config.toml
d_model = 512
d_expert = 48
router_score = "softmax"
normalize_top_k = false
balance_loss = 0.0193
router_bias = true
norm = "rmsnorm"
optimizer = "adamw"
batch_tokens = 131072
steps = 9385
Below are experts of layer 8 (counted from 0) of a mixture-of-experts language model. Rows are named router (the router's row for the expert), up (a neuron's input weights, with its number) and show model dimensions 256-383. Each number is 500 + 25 x the weight over its row's rms, rounded and kept within 0 to 999. Numbers have three digits each.
After each expert's rows: a language model's description of what the expert responds to. This comes from a sample of Wikipedia text that the model never trained on.

# expert 35
router:503518528500498495500476540492485549450519510564541501491479575499496446494478508462485445459482519484467519518484501472474478517504495467529486522464502499522521484433528529492479475481508493488508509529502489509514534456478455492536527488494493527547495519501490526488452514490448479495492507523473496468483545511481541487482504506479465487462514489523516491499476496541501487460492
up0:442473489483486479479476480531513505466482517478498456486507528533510505516496528519568484500506483533500444499490480485510490494469490494535501447507525502484551492457493518495484549481522490524493499526479554484498498499573445458489515496548495490479489490498463465518557479525531512473466522481501506507460548506474465526497544467531503478492500476433479512499505516499531532524466
up1:466485535502519534471502480501507510493492515497493531499526518494514492511498466495529521479486528509531488503489493502525492493488506507460499461501528487473496491526508491514485503493497512474523509456500516566498498502500509489513513516481495478469486505489473482445489527542463526495535464487490500499522482492488524541493549519515477507477562490519503507512487506499503470494478
up2:506500505509527536492487491489466499494484540525457513513515493453499492513470521492478492496485514479502503454456508487501500486482561516475474538509498507500540522463499467530480489509506486503516475514522480489507517490495468488517483477543523504488527494474459479511517535525526511536504475547503528442519538505474503490482502500531510547529476527519503482499492448494482524494540
up3:466491491555474500499474532512517460508485488556539510474464499519485483513449456509508506520487485490495530513492487517492520511488528460497497489467520500451534510509539499479498540482497477469504515531496498478502466503511469522473481523478450503504542520437491473477492479490487470521456505476515517509487510497523503524488548495435457528527497451520505531479500507555463499537471
up4:515520471482503514476453535516531515506501493438551477507496500542530460477486506474490536544462565502498531528515497506495497479557451521510508502497493473516534467464509466494498489486510485464486492521485486474517485497525443542501496525526505478517534519462429485494474492507510451514477494539535505496529498507530520516501518501519504513503541533485525500529505498510514499507484
up5:482508485523500483521455512518474458501512480517493499517489490522502483521487529494534466507536541477540520509490516487482514517477508491456466481517472525529491490494493496516536452510515533507467502510550523507486516492501553499446481489498514500495508524495496451453549506521468504496499493507456522515512511489552504465523517514482506503500506524479492426489548503499532481515508
up6:484516499521559498511499496483478432472491471493536537515524488452532535515503528482476487512487527473491494532491520488476510492532534505509492501507499475510529494548465472492530507528467488502508500519481486523505514477445518462511492525506527429510513487507481460554494495509482545522499506476529494511491522501488505506474483475517498550518508473498470509483481506501515486462489
It responds to: Determiners and possessives

# expert 13
router:518494478465531474504492531497522457518545466513448495470505489485502530498518509508495557513491505557493487549500510480545534518505543519497506479496515492506471539487569460477528504486511494490523485488482459483489481516464481556485482485471510456477530527539491523490477485480487533526523490483549454482505500535485473496491498494480528480502464489505511498490475483501508491504518
up0:474511508488511515509479517471513475504471489527465469538486496491474492524474517457501499504487525505520519491464506519497521540507524525521515526459505492477509529489489459497532484512487455473497514488491502533524506524471477520521466486498526501492444527543473499525445546527454486556511491485522485464479503501490447527502496490524471518427484496491530504493485517501545518477507
up1:477502494484536532538492453518533553494534474500481510523518559521512499536493509497491510523498491499500519502545539472502534461507506489470537490507558440490519518450533500484529484510469460481520467496482486473462479442513512495449503515529495488525511471458489464565496473555463515450467448518538512511486520512502519488475506522494523532497505515512509482508471538499521506512528
up2:475544502531491519447542491466485560496510508503517497472507503527506471505457467475468534503478491560489532513479504490470516505527458521513531505492555513496471531513501485516474483504524477481523541531460463518547488498398477491524530512519534481507504533505480531461496512470487489533503530547462500460478487499488517523465514528505462496523501454521514459492486514530524484511492
up3:500499488479485466518539450479469502482527537511464524496471535499472483471491508511517538530494484524507506509506506477473533481504573496503515506475515494464499523502509488483490530489445551522479487484511490474515489543519475529482509537510505531451475485489484530500530501478529533519509501501520462470499506535454484469471501520505518523509483498490524560476467525502463466540535
up4:522487516509468529479493534518509517544505486566479510489512510516463494447506479514512537469458522510477486487444504497473528505534510470534519488518493546476499542525523477475522518541504465477505472497499492508463487481509470488494470522504482481488435470531494467479489506484498522467471513492465462474476478525479504505493512484538507506479510503494537511509503521455486532467453
up5:492495536501456491521519519461473497472532485491481496520446561472520520507527477500507498533471516494526510508486470497523479423493522470492501487458545483493510511511505475511520508468478449458462474493517470504541460445486462499470509532508474512518456504501468477466558500538478534502467455508503496479530554505519441506474485551534505533521515499477496526495518521556489461526502
up6:487494515495519485474479464482513520498498511520512539498466497511528515543482537507506520479471485511517512515510448519522498479505530452499502460535507510508497497472522493462492467520497522477516522485470501470509477489540507502512557506470486471458557511480514520504518512458497485451551508485487537497483498518560479558501521500481530510525466465474488498502468531559544489501493
It responds to: Word-final suffix pieces

# expert 45
router:496537455476440487495474490508500481488484514509514482500518480496527519551486517511477484485511509526509507509502496539496482519472536503542477504487523498500494505478495513516495508480542542507525507485535460534499529466516496487537499488555472545498491514476528510478488496503508535459486500477491511501575529470494480523486502513484489497529520471470508509489527526482504517458490
up0:536493554487464469529525500493488519528499503459538516521510516505502477481456481476466522503494524535490515433521486500500467538472507516513488500492517527476506544516494516536515481454529488470492473489500433543508510499480540538536488507443513488514524478505508522478474492493516465472492504471490491522437459480503526495500516488486481529475526473490508497517513524519512512522498
up1:521466506471456497498515532485527487541470480537482518470489452467532538484481502509492495506502481482526490551534550523500529505486517462496542508466513490529481482503460529498511513476499523497490522480562483487510513539508498498496503494506499516524537544504519500538523479470513503479508543488540447491518502500509504489526506470506499534530527517530504474489478507473471497497465
up2:510497463496519518466509491456515512499526493519552511512508530505476510511522475492522491528460499477475470536507568523497517537496530492523494538503490487499470533509463525500443541487515485513493522490496532499455517527437450477524536516504514505504490519518485500492464506487528492496500488471496506476514456515516493506494518483516506523504507505496487477476496448474484542505519
up3:497508483483478479542514507462496510518527491500508530542528452488452536531481518522492521461546525507502485520488485465527499500494535482493528531475518547478513498467476548506472556493533487482475489507510486469484504524524468465518476501505503523505525479472484475491482489523503502499487509530515522504527531467482512513549452470474481463487512450480529449486545475535550531451501
up4:523509495483458469534481505472481471504555506505532492488523501509484507539499497459550472504487477499462468460501478502490521506530534513535515493523488507476483472467516475489543469483536509506493509444454502525497512493498510457514518524489535474523511527510467526482520423481484481510544524496464472489499495465496541534500506496492517519457486474478493513490494500475533558465465
up5:526489459477508516486482470455521484531506532490528515525478475490530504490507516538526525523511508504497520489498488500482501496555445511470556420459490537495527513453502526534441540530521534502524503509466483467497528528516513484498527514492512503527497481511467538468491483505483475472498490463518505505493541480476512487462496519495490518477518533477501511574517488506544500474478
up6:476492495487487525506492528483493456466500491519479547529507524486506452491517480481521502475496466432470516549490473524509492476492549512489476512523488475530477507437479528486498506493488503509478506462513554493521520508532476467507538508504529520528483550481521509496540522498513492480468526498536477493505505473485464502456529526490524514507522455509502495472519448477460492529494
It responds to: Sentence ends and table cells

# expert 11
router:490561478508497527462533515516476526461511509471516542515508523439481507495498533449493485500492463498504496497556537538475487516478525508516519476520507503481536518463524518480484484516512507495507522526504530479511476446530498541531502499499520492494474525491523490519498508467501451511499481469471521473512511462517517467501523460492488526515512483484494512558520511522445476503496
up0:506497473525492512498489518518534514504468528528557508502494511503504526468479532467484497518461504541505510488471474519470480479495532451492478497520469499517498521466485494524458532503548511504525446457502516493511498493510465502520473475481468494535514476531460539465535494517525481505547497467475506506532509509492464518527500483536519522494509512493508517537519486485503539490460
up1:512471484461528521509500488509474517479480481506491513582469466520518467510513504492491550513490512479415530519516510527523517477523503505528551550498515557538500497484492458468516486542451489493504474495450490487506481537470475502515440518511508516514487514481528550488472519515515488530479504496492521473496512514510530460481489516480513515515492489465563487499503463513500496490482
up2:530508478533503520488493505506523483490515483543490442503529482527459478457454490467483522464530517524545545471480506463485453487475542514474489501511472492459468535519468485505497512523465496515490526530503514499489510496486505484503481492498543476513466539489519495522508470533497467527467513430500504499498493492491518518507501502526495484498514486539537506502482502507492498483516
up3:440528490503492536528541508476513511497490486500421500510504521532491528476504501503517472503486550514473454559465457485519524469466477494459501549507522459508518435475541477568441513496492503455467510498514476522514518494524473479523504528515543504452477484472496503506534503506495443515500543487509538514543516476505446507483499479484464471531505471498481504478509517500496520533512
up4:545513504504486462511471479498455460524521565493466530497502534484508527503469525487492462504527484487533498465522547477536470550495499506483518504482507504515492512524492507539488513484466476489515474481496498534465501489491521496468455483515471484524533553494484464471523466533485496498503504489463487487518468437504450542483500514496529519485506534463456516550509462493515490510509
up5:510478500534513456482473491497519522538516490498486535527514491499512544480515516543505482471548474523513479513563555515483514522496523546500532529491509499453447533504522477494509493550513556530509500482506516491502484513526514575466484488503487513506554502472567526480470499432485497475524521538493496505478504489463517506513506512473477529536524539489469475544533512526485537518486
up6:513503498544519493464541483499503493450559451512494487543476488473562505484520518506512495493537512495497526509480519493510452496534531507496481465494453466486470523483523530515496417537537502501523506505451538490493502533492503515454494444498464502505541532480484510494523508514501484466487497505513464489504464441499535529490531471454451507507444476524498492501510500529558485551503
It responds to: Infinitive to, table pipes

# expert 37
router:505461490482533472501515518506499562489523499476456517453531532503468496482485539503520498477474557523499511504507499488481511544510511495514510469501515506489466520551498521545479502540492533461518493476450489464523520495495525513530494475491540495508511493520528517478479497464507464486501487517499510517542487510481522488482537512513505472472521502504501493505501524485497537477530
up0:492525493536505515482499470505499521508533466534461524505506490516509518433469509470504533474511515462492495496443474505502525501494522434512511468501503536518500491506504477479518526507490510474538530469474435465468489501500514507472494547480510511476523513476497520491509545465483480470479501546516502497485513483486412506499476530532496514508532488518520482516508501496483485451495
up1:506485474460485508509498517497528525522523465484528529484500477570499485467483515508503519504498528497544452498509494519503493479507549524492548467528510500508507483484485515485504469479504483495511452502454463536497468473515519486510463479492509480535485499513538509522532525507496482490522504520509512487526466501499493483483495504510542489441477486516490478486501519479490468513529
up2:478506479486494489436495536509517534465491516488508528472453520528487494465494471545499523482490528537473490497481519508504533468507491528457486481482507523492507513509467496455501514505527485467493497428517515471517512504437520502498446531496492498470507502503519556473539555499510483509499527449525486466508495519516473489470540492549521466495505560502506529491519453473514477500504
up3:512518518485465431521529477532532537480497498459510493463489516488506556532492546520520489485511446513490492479470528485498508531513531546523515478490478505543505514515539524524486488516468501503478542503494478498438499505475519531557474518504510472503515531496510489518483513530453518511494499471503474519484506511511459500475471495527468504502527481507545496507500524478496507494499
up4:527483490497544466544500525545512460511521484449528518468493507523511495447497475482463473494466531513537504538516471511514493533476511526499488485523453533524496501520511499455537505498490495502468487507514469501492553506496479504545494515498508456517525509542493500562501477503486419481496533534503525497486525529504488507467529469513523521516489499468494476510474462517487528519524
up5:479483472485527485488457505536548517521516481492509506504480527529487497491450477516513506488526551469510496454492512522512539457490495477499505483532499500510520506517505506513479501502522531488522500471484457549449489487485523512473506481501513475488483457455551534467529487504518452523511489538488476504447547529534531499521527517505486489484498539507467530466467553502468537494465
up6:529511462481531546512489483502511518454509504465516497497533487504511520495480509483479525548496502533496510487552485459512540477457487493503457497468499484473470464535524498519478471529499487524532502475477455540468473509459513513462499496491416490538501507476503489496520483506488538476492475459521488528538484520535522487487528513508497533553528498522480470527487513512499495533464
It responds to: Citation places and years

# expert 42
router:491451479463532485504505490523545516493517516532522479480507469486460517510461482492499511464519506499451490516543502514481461503484506518471492480504484491549512498464474533491462497480511486480501496513488510510515527460506504482492508476499465563482504546490512512499489552515481510459445514514506496515492522494516483505519519465519489495544551450482476505509485498477484498463493
up0:510497496471519500446495471483505487475541511491515473487478526507473510532449510510525525496468510459492497475504501544510491532493495516477512532494480507518476483472512453472474462445478523535478539481496567472512484468490494510537500527512514541457477452450480460516536521510462474495499436556500482468495461550529510487535523510487550524515517518498470552494517489460459503525482
up1:499488516479516508492509454497523457498516452523518480508486408499500534483476495491472484449493498512504482514495497521467524498458511511484540507486485549515496455516503500470489521509527511500508501566537497502521480531518497495464505453471502513485556491499504514552516516508515480465489475517495512536478512498524471516510519500567498523476491481483509490481486473497482545490537
up2:508513521487502495485472483507487493500497483510499475537480448515526514500511533491472478493469498457495492471501461538514500459496531549515496508562497484524540482468502520555540467506494472497481517513462491494493496494516536499472541480489458492464467520506528494512499497526511514495509516506505475544518541521502505513464516466503464515510489496448473523461501504526499525518527
up3:497494463497499498537486461483500474489534452517497556499526466488519505523459503508478473522498489559482496453520526537471466473567488515511517510490502527499534468499468462488462489542456532533489439462516548515508474490495433517509486519536498484509537466502455485508499514513498498485490491492497519531482515515509471480531423486467472501520477507514519504499493487488500517512504
up4:558500489528509462507468483500507526471528507523525523512503468458487528535494493473476489451491503501503441469516476537521456535498505528478535474474476499480527530493494502502490475531510525525503502482505533530495512526524512512522480536470468504509510484456554508530498512490526513510464470468488509541527505514503462488517522455463495503513510458488486504524495489512512505473472
up5:507482447491489524441536429470511533519482466520496489477482516536476527516485487518522562518481488486530458475525499482475487486474476485466502484509516556487477463561479467487498507556490481499511499514507497499523497508490507542487507530520489509476507520455483463496500507519443467464482500517499493546536498484539497481503511486517508476493494517498477503500524544500482517478488
up6:554493488495515447474523505438542528517529522496525494521525534475472499499491494493511509505453511476489502474496482519493488480456464534493463472492492542548491515500514520446511448544545556525532512486472485525504468539516476522516538481500495518515513501474515471535473501485480505462470519489505481480430494467485507565486497498530502499497501471542522494508486471501525512478471
It responds to: Articles after verbs

# expert 34
router:523502499477505540505492499463544491530473537518513481496479545506530517451548478483504529492505480460512469535546503457497516504497493508472425512541496493494494534532526486448489495489514460492523479511476479447507493545479515470536498490457516511474519499556495540490497450499492533542534516492537481491517515500502510518524483550524534510471480506513480502473522489463498501532477
up0:465508501463503464505457448454531518502488490520517532495491512529496527477476487497510523536495513533493472519521538532499484511469498468505510497521488500494508517527497487519521489524538520558474547551488464512517497499492512481559475518449491503512504503493493487503510488459477475532536514518473563481532542517484479486468517499507528510507499487533472517544476508530474537502455
up1:482513534529502455533507493497482466498465542429495500532514449493544522511525500490524449507493483475505496513500470441521506529527491532477456536513509493492535516516486521478517534487524517491463446482546442548502509487556504469512521493512493517559516498522508508489507484512442499480467523519449489496491494503496489494532458504555545502480547515482478533507478464469463480543558
up2:497508507490454513512494507462527521510501504499546539521495533481516503524491477487511486564512488478485459488520501495525511488471516435517441497505493523530522505479515505518490518482452478499499520490508535483514493474527487471510491465475509500506511496517513529560461448481506516535469509519536491513487487489511431495493417506496527490456489534486511511510536462490531481504527
up3:516507478535511530484487517544523513527501494529477523497547491511494519525467512538475495511518482473485455539489540498528502494534538511456447500528474484486476492500496488497502514496505498507483495494474485464510505518474496530507475520497539494511502525493498536502466523463501505527474556573513476520506493480462520526517469519495490485479479504543514490503483494525522484539485
up4:468518514505504539451465480458498484474514523475468475518514483457509515475491481467482459494513522534502505477510507472439529482459496505515484502499511570501543508501472515513485502517505476518509500559482495508537498504511493467490515501513475501531514476522509437485483502486516517539468463480532464515502531509501491493484490503484486515482477492530487504484507471515491500522464
up5:512480464461497505508492518501524505491543491521542514522526496486527495464570513487491517499480537481496473501514501491503495522499514495525488516505473499535463489516483494520490531506500524517516486548545454503528494527515484477508515479463453515511519460539463437495485493478523486487509509530506504452524499526530516523496561501509539473490502463536532484490488502491477512561514
up6:513517473506511520470489561511491523498503508474501496512501466537500498435507469474500476493545499514500470458486499516507460479513503537479484451531464488486467471526470557512503492462531478526466511504499480464441561479543501528485518510465545452465446520507498530516511542466494504527542494483481525495512460486474504507514473560527524483486521509507533524487473503516494489534554
It responds to: Railway and proper-name endings

# expert 57
router:556489460439512509521464481503515519534481498446528460522491547528493562455545460468476538467509458485499509502498496505534479513522496488495490488521470498486501507508470510431475501519464457489522515467528507504490473498477489522504523491499517511490516503475479503495494476493492488481531522515512501488480470546537510451513524514532524460450485492515504485535473474515494538498502
up0:494521497525505468480501469461495526510474499493519504512513506536476506505489513481468482534494513501522506498498526519504470506483495539504495537518525527476465511486489516506541493476491481445489473479532479493507475478516539525492453515552527479505492568486486527517538485509485543532541498476531473491506476537522498483521484522503425484486432467480491495502501523531497512480494
up1:495503520498560487461485485528514520516444461478507520486511499510459514477492461517517477483514481510475543509511504511510496520492521488483473544550506485484495518489503498489450537470495489468481520468556489486492479477486456506485504474486513527490540468505484538541486541505509516478481470501497505517476500490512500475499465504493511465480504491525529474509497488509453495469512
up2:511509509474508440484492552491470517461537488442464494486507529488506515529527478454463498517544486567481486512491498471471529432501473512482467493449472463573492462532524475500496484552528478470502466471533490483543490492405497546508504483474471516493517489478491498530446508461507476523495543536491484522487509501485532514531449526509468508479502508456506466482486513500513526533495
up3:534487465473481532542504463470521545520519494488480496528498515521494499414451537506471491467543521521540579486431473484522480538505507503434529506541483502453469497514463506472474502484515517503505516469494516487464510544455504524521522491523519493521481527523511533496495490479493490532511463481517501454491489499455471454536514545549498446492509509480514534522482509522469508476516
up4:478503554485478488470501520547510534510501467538504488497496482493467462486526518540502539513479524453497509492466498510473501504530492507486494517490501447499534505470512552498500539480511531478471494442491484480504473496502487484469522542507526418449510506506490485515483497485535477518479502483455487492478513495542470450517478481476488474512479503497519539481482497513464521447520
up5:527503501517503494511479452525467499500532487488518451521512492511480500524504515503504492497502482482506514518486509514508499518534507533443524558520529438469474492485478528498486504503513481509510555493504487524437483522487457447465493507524485515470488521508492506529486479506461478523493487487525513459488522483525505457519512483445491489514492509481531514537526471506505517524500
up6:507528499505493478476491507512476488465478520476493469495461521526516538456477519490518450478504516470484533532516442523536504533527500420521513479512446497499482495487534488512467517473463490470519489507514497477495532514512468496505548510482504487531454488507483463466521533494507525496528503476477503528513472552478514492542471551489550488473501469467522520504505516489502487530504
It responds to: Word endings and on

# expert 10
router:501542455494506499503482471535509501456513506491518534505512497460496471498496531450535503498498529509542503468519498473526487490465478488476461499527524493526447541470514549513485497490526486485543496492464444457518495476492504524506523486557508508491503501504522533496473477531480530524474478505513534487504479450483475535485507543447550552517506500532491498496476486502516539528531
up0:503496538524544484449501491514488506502472468492496441539517481463483532500498521458503499524473493480534504492515498499489527519514524490524430542519486440513521492503516505491500524552503501452487518532502504503483502516514505514479496514512517498523506477499506550495497542459435502544474533507492465462522494481534478538515499500519516468532547502512486496413489484474476458523461
up1:529501511480536508452526484448479510488509509519539494520472498562505483498491479498500490513497484489527500457521498527515511490497511498481520516493544499506506471512510518462525517487519521461489496488519525468494449508487486516480514469452519516523492520535516534488451492491457569515466513513543519550498496490498495487485492496522512460526456526531504470471505480492491448499477
up2:500508481488530520505506498488528534463517484490521500508476493442490516512449509502506518523537478492497493484530500460536501447450518505466512496504520482509512509489479500505530554461462467506490500485525482471419465572500511509496449498486550515490518547503460465559526488529523480481484490456520461544496488522523466487458484471467514511492453493507527506527546514522452506509512
up3:516489511505514463534483488502501517501492524490532535502545493520485473541533473510510535530532511486465521531507488518494511462506546555490524522469499439543466512500511463536550501496450479462527442510475522504516499498518449507537484519545529513534494511454506504556510479521484528490517491489489538520517535475539494486547452498477493472502532529488482491503489477498470483527511
up4:517515496485480527533469484482457450500511505507517532528505502520508531521524501497523522474532495511480503503522531499511506494534542468441493515475492461480471493442525501468510519490503502488543495460479489516513489517510492492519443496505528518522515501481516460501498486488503493483521525501522526456511497504525466497486502534512496516528517507524484496449489482449456520534541
up5:500507498469492501501496468548514521516532514491516548530514496484516498483540581478490503507505495499495521475495524480511462515475502473490523468481502532486480530522473495503541507523503483502512523517492495498468499507528506493500500497529482460513519493504528524480512487528521477465486473518490514502472571483502501475494488485466532494497516524459535513495551476487493517512506
up6:469512519477526487449538516468457510481502538484461464514470468481501476487509525488520517493506485501511495500498488491552476588547537522494512498492515492513503517490499520504478505484531465448523502525487468496474511540488525565522477490476519469518508500580475487513480486541519485521490530496469480478458505508520496505496503551515506540550533513502476471514480504459516490500491
It responds to: Table cells and roles

# expert 23
router:505502435458463492496507551515524492505509549501477518493514442527493539540494506498488487513521488512475486528491477531471464550490492526487478492479492504509542503507497490522495509531467490468529511491511437480445485512479455515518520464533524506507519500471486515519489496464500488503502509485472510468488495508482473451527485477505504471500528509520488479473508469538521521512488
up0:519482532511484498502517488550490500495463549489466506505481444560509520531520449534543552463519489507500472505504516562494495533500459494456483510457452505493516517508497473497515458517484498518509521484507547492465480558523481513455509500504517486541493459511482427499445517480504509476502494507511553522512463490518527461545457478508480467507459488507513496480515489465519516451503
up1:498504492481507464508538482539453527487495473466505524439506461525502526469492482443435506483485494461519512488480469502490496495507437529482514505486451442507547453511483487494508469535463553487529479514495480511548465502458475499507520449471526526494483492506488500517504506502521482515467517550534502519490544481501532505506468511504474494483469506525561532500491475523502553514462
up2:503531501483498537479488502489511531459509486505481465506502504489494529474526540499498443513526511483468486509503509502513501505531541493512521472495536472491529488525520534494473513504472493476536530503518463498482476501436459472522506533526515504446518510541509501489533495513487482526464515526466488478510544513489514486430510483534536506506511484467527526541527474475498483499465
up3:495480483474541523464533497505534530519487507492499465482530533497470477478462490481498472512450473475493460491468501498483509483493483490486523488539540542445465510528482535487518540439493520548468486502447494525517500530481547488512518501508508528478487496531472510471533464512512513491528519500520486418453511574493506499454509538531464523513494495467537521488489535502500531503513
up4:479489523495491508522465481499478518496464498433438493472481526489507517476443471474496516469488506484507458515485482541523475476538405514551519520509500496533523509513509493491500482521516532489532518485502489480535466505481474465504484532517518505463496519502504489499537515496543456523470532504526484541484489501492494501517482501491486460431509487543537508486495523533495537532499
up5:504494487516488472485493496491464451475507512484461486507541492532508487516495522517522461497510490508497466536486487472533543530463526524513534534499497479495512493498473493474557543473466503477503451469521546500470495544506427511569506503521496504488477495511456515531515516530487459458503517500494554543486461471519535457463505486507498484455517503448483505504475476491505475516535
up6:454481495439469513486497525524520514463479473509491542493486500530475528505480484497493533545475521473453519515474489502458459524499516471471490501478501494539496489490500452480504451540512486521467492522474478480474486457509505508531491499499505536510480521484478529532512493484479510485480508521474495498514524434522505533532507497494515496497543509532499497474485543546536508495475
It responds to: Word endings before punctuation

# expert 14
router:528589508531529497500502500534504492519513479534510525519477516510500484488527463528490518532487474511508540508441508491501536508500544521547506510535462519458527503489496500497519482489532512500515493470490478491532535487403517474538510481501527506486502491529532486482449514522504483505511487451522496460480526486476498511463475509522483543478443486521509475537463467470477491520466
up0:544493491525511552493483482523501505487503537455506528477473512490532495509489527469489503477552541457478530480503499497477544483501451498486486453528495551502468441493515448471530483483482500466534537533457562529525520471473483512477517540492478481522496481458490517464514554499474473481521460540478464499544517499553503536536501516527457514515504481476542504448490523478530495476454
up1:501487522524522502512529524569533519499466514518508513456484502493493486483437483542458540498507530508470537515518528500502479486506529519515503509525503480517497516564518560539514501495496526546493509482518483523488496489464556488496549469458519502508466503519547534487476500474500522493525498492488524515477513494472579527458494495530485504495490538517547480512497485506455498491454
up2:489488537499453518500457512520536524534512489504545471494488458482503484501473521477512502490475480478466499512444503482503530507530504506556505533503475498530526500463496486500472471520505456520515490506477529506529550465537498516475473456478507490451482511515524468487475542441447513522493501521529484462443490491473450523475404515499470482458449476507454514471486516533488517476523
up3:530537503497531500515468557505500500544463448476464498507505463520455506488519473519488518551470455533477502496492504489507545542510509524491543501520524502485485475509512529502478525484536575465498536496471497451485528491512516506459489491479506501477497481567481490530472495500520516470532506497469508485465487520499485484451510522532490509513532495520481454567491478493488522507509
up4:513551512483490458521549482509513497501480483486522506489517483531534468495454523465490508551529508508474465527506525504470511520501539522546498504501434476488485470532537474538519477555474518553481465519488480498510531503485471500477525518506494511448486474525543520516531525497487510473532454482531491502504568458491463466519498488485509444480471486508512467551497473512510461473528
up5:478507558459471510492532462528468457540505538502489483500521489494496493490474526495502505512510510517436498509478524453469473491514514533494480526505484511474553488489500501472486462500508495503543461501507511512487485490457478466516547469504475476493455524527555511494484516500496497488495486487505483500513529440490515511480508484484517492520483495490501503529520541494489511487490
up6:500540507506479482500520463501520533496496485481504530539504529494490491496477499439486511493499486459544518492466487526527521495518489493499518538526507548483512533508508504517533549464500505470524504481504507535531500495476559556504510502492483473511530478514473513516462515548567515547528472503525487503483489518475549531539480528531456516511491485504494514505486534485516487468506
It responds to: Institution name endings

# expert 53
router:510575537500504504478498482539456501437493502520512467514468501464499459452527500496509491487512507504536477511495502499475463509512472488538502486525538494482539525557521546494534501481552533519493466515444463517527535485486464482517534499512496549513505469494537475477539516518494467492516514517486527493475511522476515503493487528499514527505480522506485487488517447466512497505491
up0:474535498536506443466491495511524490453487498470507501541526486488502449527497478538524495533496451499532478544496491478487498473525516523527500538516522490525460460527526493492522471509518481492489495527581511513498480494462510498522508516522437502492496512497499514518519458485501515462467499502528476494488564532463522519468493501464518459480506510510493514456510536474519471527463
up1:505521511530542530463557481503516489550505497487520506486480506473499512527529498523532533526480481490516506533502517478514504480520508469489506491517521530485497472501533455490513517504492528553488485484457505497509488557526511473513478528455500517514503561473480464484500482503484463507507538543517545527478489522478529511498494536514495472496492477434443532485507458507519521484463
up2:494499529527515509464521484502496508496474516492469475550471467501526492533487544519528469551493475451528502531498523540501526491513493468515470492465510558510523525545467482488538495549554497513538443504470502537530521518493509483482509518510495526486488475489523467477469504493452473562441492536488515463477511511490505532515513520491478461470519533520510508468513446505481494536445
up3:485473545493532503508475475488498504493531496446490496474494513548510483471445486497507494509485554500492542499471508486513513520459519427456525513531519508481527499498473493486529511511491499509550496505513507521523535511556506519493517541497487484494537539528481441491455561532505475480529512469503471478471510505530469564497523545543508528516490504445504450460457533463465535488437
up4:475519484487504525499506513486457506485483524515512477525507514489500467500546510472511479468521473487505543495474497523544458518464499493458555508485472516492494464490518544508509497490513497492457537485520515572515524495498505487493549516533519515527519495502487506496517538484474497462478503500475444519499471540500514488461510517500484436547488524474495461513542475497515446498470
up5:480506506484478450524492508480504519519549497454519480449492471514505504534503517512513501490480482490460487481491497458483507493475497467516493494451508471480570503499535536527510543519498513528518509459467483525510517486501530485563526520479486520511468518508478491526508494499509462486503554515482500513506516504528493521521505477501491499485474500480461543491485535507474487492515
up6:471505492470522507473479482502482458462494507500477526491512510500487489491529479457513489467506490469490535505492507500519489531530534470468510507510470456468509474503498528521515493495457470458484463522527497480515529489493504488551495487499541443516479529518535487463489496501496429485508458491469491492551519505509505498464505523467493535571502524506484458498505536501525483518443
It responds to: Head nouns and opening brackets

# expert 60
router:472485514470500527516504455491469528512535526530473467472517515532559503519508532458522506513517517509522447511520545467511481453495433528495511498494537565525564493479514502486512489504461503525517480492459493522489472474524487479475485516519542514450476482524514504513484487498446531451533481494506548540504493493510491527507540500515511535492515518507521531498532469485468507493549
up0:437513512477489512508490472509538480517490469461465524499529504525506516498525497528493501536518503505522491486529544516510489504494482481476467516520520521486477532524457551497503514480463560492537486497497474530470522498520507557505492474526531524514505480536485543526511528482499529512483529444499512570491502527512496535534489487473534498488505523486512496547520474502485488545494
up1:488486476504488491535504536490452529519497513553481496498540495493525530492518530492485463491460536456487504526529610500511505509496522477499509460468509520516511534473449505515472498548518524501521481481512487550474512514496524514484492492490484497461513504486524486514517493478532481536500498511546546493549522519504469463475516506509499497516527524473519481503517500543475521489498
up2:507514497477529467510497463499512471477513523510486510513446486479514494464485487538491521520519482486518529484465523504515451505543536507493491498544524532503551490469484501502532505484523524471491431491449544497485503520510488485500522497473532507496495517495521494529505531477514532470525515483513494487516496510512515544540500557502502479517477530587446517496429484486487533487519
up3:515516464481516462549511496491545509539507536547493487495517464549480515492516550495473513501470510516503463509469516480496522492472477524513470522533485552502510499467510502497483508481508516480565523475522527491499477499480489451498502484495518504491466486528538521524481471470494507490524503532466511497530577526489499424560484469487515508518497493506543505519587450501501485475525
up4:492470508526498527477453547488508486484473536480508528483492495498530471509478455508520480512506505519502528540472507539489495507450433456518517491522506520497522516502539468479539531491506495468512513492480517532503491526494477542442465502526511507463498478494481544465555545505470482481542494483498519502511561465512496508551521534519489497533527500517543502422484483460506485499468
up5:511491535473467535527486501503481486469534454531494470489497499514574496509502519486524547505489510495474543518487517523521506493517507493456502538501448491483537463490457487503549482515447498498504522480496483514512524451502502484511454490459483529502498500545457450488487472478444492530463556486518494515528503489520522561521494540492459509491438480472490498495503515502537499522476
up6:506490506473513502527531512483452492473513473487490474471504481520524466515526464501520489470486483501508487501481509527471507491463510479471528536483484504575505533504491503499479500484435517496542528509480520495477486482503512503531520493509466517509520521547486488474542501525456534467502523502514519468508501488513469580454435506515484521471487497463545527509505521478511507507493
It responds to: Sentence and clause boundaries